Experts of a small language model: a variant of SOAP for the experts.
Below are experts of layer 2 (counted from 0) of a mixture-of-experts language model. Rows are named gate (a neuron's input weights, with its number), up (a neuron's input weights, with its number) and show model dimensions 64-127. Each number is 200 + 30 x the weight over its row's rms, rounded and kept within 0 to 999.
Before each expert's rows: a language model's description of what the expert responds to. This comes from a sample of Wikipedia text that the model never trained on.

# expert 17
Quantifiers and numerals. Quantity words opening a noun phrase after "a", "the", "with", such as first, three, most, many, all, often followed by "of".
gate1,198,209,190,219,252,202,253,204,169,180,154,193,220,191,196,210,171,191,232,241,234,217,234,157,165,205,206,198,171,182,180,123,160,205,273,206,182,170,194,213,198,217,213,223,176,153,135,193,203,198,213,201,203,205,172,219,151,154,181,213,207,185,201,207
up1,185,207,194,183,234,121,196,235,170,189,140,258,144,194,245,210,263,235,192,215,206,181,212,166,232,237,198,185,277,255,209,199,234,209,221,203,216,175,181,200,174,186,201,260,174,219,220,189,259,204,179,197,245,165,228,200,174,211,199,223,163,238,233,180

# expert 10
Sentence-ending punctuation. Periods, commas and closing parentheses ending clauses or sentences before The, He, In; also War in World War.
gate0,186,190,219,197,200,179,244,213,249,235,184,230,192,175,209,208,208,174,171,236,198,209,207,156,187,193,180,243,230,205,145,146,203,180,207,170,169,206,208,204,203,179,172,151,228,238,228,214,209,241,182,207,182,241,179,189,184,178,203,190,190,233,275,222
up0,211,192,167,182,188,170,190,196,224,225,216,198,180,240,241,192,237,200,183,204,207,261,226,159,203,175,206,148,174,241,258,214,186,145,214,124,217,194,230,216,187,225,163,186,192,180,187,194,220,217,179,219,201,204,177,247,176,176,187,238,178,218,211,234

# expert 8
Name syllables, Early heading. Middle syllables of foreign names and words, such as Kiyom-aro, Rösen-bach, Manh-ole, plus "Early" opening "Early life" section headings.
gate0,256,214,195,195,221,156,196,213,201,239,184,164,183,183,143,205,168,199,201,150,206,157,211,234,226,172,256,212,187,152,217,223,157,206,206,232,207,203,263,213,200,157,183,140,228,243,244,184,222,183,214,217,197,212,279,188,214,203,252,209,188,198,207,229
up0,244,194,175,202,181,181,200,171,193,229,193,210,224,208,191,205,214,231,222,191,219,201,169,160,220,194,179,168,173,198,239,259,160,183,175,250,204,170,240,169,183,152,192,169,201,210,208,186,209,211,182,227,208,195,266,231,237,258,228,231,207,193,241,230

# expert 58
Indefinite article a. Articles a and an after as, was, is, plus coordinate marker characters and pieces like pe in romanised names.
gate0,165,220,187,150,195,178,189,188,236,244,177,205,203,232,172,175,208,221,217,203,161,210,191,190,192,217,202,198,212,169,222,175,208,233,148,213,205,211,296,230,173,130,183,196,224,194,191,178,236,206,310,194,182,180,227,189,195,196,213,167,174,245,220,218
up0,244,190,244,234,229,250,172,155,126,187,255,152,187,145,226,257,212,185,192,201,197,179,226,202,167,177,226,194,172,228,196,183,211,191,226,218,237,214,163,156,151,232,235,235,145,140,232,220,190,186,139,215,195,162,188,183,184,207,222,227,250,175,214,166

# expert 35
Name-internal pieces, unit m. Pieces inside personal names such as "im" in Yoshimitsu and Wim, the unit "m" after numbers, and capital initials.
gate0,229,172,146,155,196,165,262,174,185,161,234,228,227,176,176,171,241,241,219,220,225,212,185,193,200,252,192,187,194,235,166,196,180,253,236,255,231,167,245,236,173,194,158,202,202,208,190,249,190,174,195,172,172,219,200,224,218,192,106,162,174,168,215,231
up0,189,264,226,214,173,163,160,129,216,176,161,222,101,260,199,208,178,197,223,244,237,206,192,238,153,171,207,183,136,189,223,201,279,209,153,99,159,180,179,168,170,152,269,225,217,145,127,171,199,216,204,232,179,183,203,233,168,211,228,225,189,182,182,200

# expert 38
Short syllables an/un. Short pieces like "an", "un", "a", "ang" inside names or words (Ro-an-oke, un-its), and the article "an" after opening quotes.
gate0,217,201,231,173,167,144,230,179,199,223,199,189,203,244,180,167,190,242,199,215,203,166,227,174,222,287,206,205,218,157,254,170,225,179,241,218,224,207,207,203,166,204,89,257,228,175,226,175,156,223,174,181,237,185,133,214,196,161,207,200,241,218,170,231
up0,172,210,157,244,204,221,247,257,232,245,234,201,200,199,146,211,249,215,173,175,197,196,193,210,149,144,186,180,246,192,146,221,246,206,173,203,188,226,205,199,231,199,218,203,231,177,201,194,277,133,191,198,213,195,215,195,223,185,187,206,217,183,180,189

# expert 39
Inner syllables, year endings. Middle word pieces like ad in paradigm, paradox, reader, final year digits such as 7 and 6, and table pipes.
gate0,183,246,200,255,208,173,181,245,202,216,219,244,201,176,168,231,151,165,200,201,217,211,206,164,202,208,227,162,207,231,236,245,210,215,192,227,207,218,194,255,192,161,245,210,231,157,180,208,237,213,236,196,231,238,234,170,199,195,163,166,186,129,219,233
up0,179,167,204,180,200,124,199,202,234,186,158,199,200,198,211,182,157,224,215,247,220,192,199,256,218,216,216,242,216,231,228,237,209,196,176,223,202,207,171,139,219,218,198,244,160,185,178,192,175,166,213,215,204,236,203,204,207,222,252,213,218,240,206,213

# expert 48
Determiners and function words. Determiners, demonstratives and relative words after prepositions, such as the, that, this, which, what, these.
gate1,162,237,162,191,245,243,206,219,245,155,214,226,218,190,220,260,208,162,193,188,173,210,241,242,230,171,230,154,177,210,155,172,198,169,168,211,209,283,238,190,163,172,185,236,220,194,233,198,258,210,211,215,176,224,201,204,208,237,167,232,194,218,138,277
up1,134,174,181,221,222,179,223,261,211,189,198,232,208,120,169,255,184,175,181,223,207,215,236,202,224,185,228,180,229,201,154,152,189,197,169,243,253,277,251,187,212,212,175,256,248,245,202,180,179,200,224,222,112,197,200,177,211,183,168,250,230,245,243,211

# expert 46
Auxiliary and main verbs. Finite verbs right after a subject, mostly was, is, has, were, also present verbs like takes, lives, include.
gate0,190,210,160,184,206,224,192,226,221,137,261,199,217,157,201,205,217,176,164,198,232,179,190,221,239,198,225,234,190,233,215,157,227,190,196,173,234,207,197,173,190,183,223,152,233,188,266,220,167,232,232,251,163,190,224,139,196,222,198,181,178,172,197,252
up0,215,183,190,202,108,221,158,218,201,158,239,168,252,192,149,191,189,183,208,193,228,139,183,218,171,244,203,259,205,209,243,227,247,125,223,181,240,191,215,163,249,203,197,174,206,197,255,223,159,175,187,201,222,175,175,150,172,218,205,215,220,147,230,175

# expert 52
Conjunction and, medals. The conjunction and in lists, medal table words like Bronze, Representing, World, and the on in agonist.
gate0,217,206,150,186,234,189,257,156,231,226,164,230,159,193,229,201,173,221,143,234,212,185,218,213,172,203,215,197,266,225,212,206,207,170,182,174,189,203,133,239,194,191,187,196,160,162,186,210,207,206,236,225,191,177,166,189,186,247,194,188,156,207,201,184
up0,212,214,212,191,185,113,221,185,223,252,188,185,157,237,217,214,201,222,173,233,239,186,211,159,202,270,252,173,245,188,190,231,171,201,177,191,222,242,163,257,239,164,207,186,175,154,161,210,212,221,231,272,218,204,191,212,159,205,183,232,227,198,209,181

# expert 54
List and table entries. First word of bulleted list items and table cells, often given names, titles or positions, e.g. Roy, Bishop, MF, FW, Candidate.
gate0,232,192,183,208,212,159,194,159,227,218,257,199,213,210,224,208,195,257,143,238,236,208,185,194,184,212,233,210,196,196,193,197,209,145,165,150,147,210,195,172,204,228,197,194,187,184,250,213,219,219,161,192,186,166,179,198,174,221,221,214,139,166,187,160
up0,175,183,201,121,179,171,199,185,193,175,138,214,247,227,205,189,209,179,255,160,161,185,180,184,192,201,185,203,181,177,214,226,255,162,203,232,262,270,181,237,193,153,177,232,151,215,211,219,170,153,237,223,206,227,210,210,215,194,184,232,220,189,159,173

# expert 13
Mixed mid-phrase words. Articles a/A, modal would, quantity nouns like number, total, lead, and the ro piece in electro- compounds.
gate0,183,218,212,156,197,191,206,178,228,130,169,136,197,186,186,180,228,187,224,131,174,167,239,160,141,202,255,217,216,201,161,189,266,214,192,225,205,235,183,252,215,190,215,197,181,177,216,192,211,221,170,175,199,176,266,207,217,190,160,185,254,227,205,142
up0,215,162,184,168,236,209,234,165,225,240,244,231,212,226,164,204,176,177,154,224,186,227,239,186,254,230,208,179,213,194,182,239,122,210,221,207,232,188,258,218,167,147,215,158,168,182,225,222,204,272,180,197,216,225,214,229,241,253,227,205,172,196,243,210

# expert 25
Example introducers. Words that introduce lists or examples, such as such (as), including, like, include, after a comma.
gate0,189,168,193,252,211,201,194,221,201,176,215,177,206,199,213,201,221,218,203,204,192,162,210,208,172,235,206,196,239,224,154,174,229,210,201,241,197,226,145,243,211,161,224,142,168,139,212,238,210,138,191,162,218,179,248,205,224,173,167,145,246,194,181,165
up0,218,195,181,203,183,184,225,168,186,216,210,214,204,249,212,190,173,196,195,180,231,226,198,179,241,143,248,219,188,170,254,228,165,221,171,179,214,257,230,169,165,219,209,224,134,258,191,172,216,203,195,197,185,259,202,199,153,241,182,194,163,177,195,186

# expert 45
Possessives and name endings. Possessive 's after nouns and names, as in show's, church's, Chicago's, plus suffixes closing proper names like hen, ian, man.
gate0,223,178,240,196,160,215,197,268,188,160,222,191,185,224,231,182,189,182,196,247,268,154,160,221,216,209,197,226,167,152,207,245,172,246,237,230,171,176,184,241,180,178,167,222,263,162,203,177,165,184,235,212,165,179,255,190,171,141,207,80,214,247,238,253
up0,220,161,238,176,161,197,196,271,210,207,225,186,142,243,229,200,164,145,208,207,241,202,206,213,196,185,237,192,169,182,197,206,202,208,188,207,212,194,219,223,213,181,206,210,211,180,191,197,206,195,212,168,173,208,249,232,172,225,166,148,220,182,200,248

# expert 37
Word-internal pieces. Short middle or end pieces of rare names and technical words, such as he in rheumatoid, up in lupus.
gate0,215,203,172,115,234,225,168,207,238,228,244,189,174,197,175,156,210,189,214,193,174,241,218,244,216,178,195,153,194,210,199,169,227,174,189,190,240,186,185,198,219,196,221,177,247,148,242,222,188,177,230,187,170,169,198,204,213,186,205,202,223,224,197,217
up0,153,278,205,204,218,223,245,198,226,209,193,182,166,239,197,186,222,138,189,239,185,192,178,164,239,180,225,187,196,202,192,208,219,190,210,202,169,215,189,194,195,199,208,208,142,205,214,201,240,273,205,217,206,184,177,190,221,196,240,187,181,215,180,200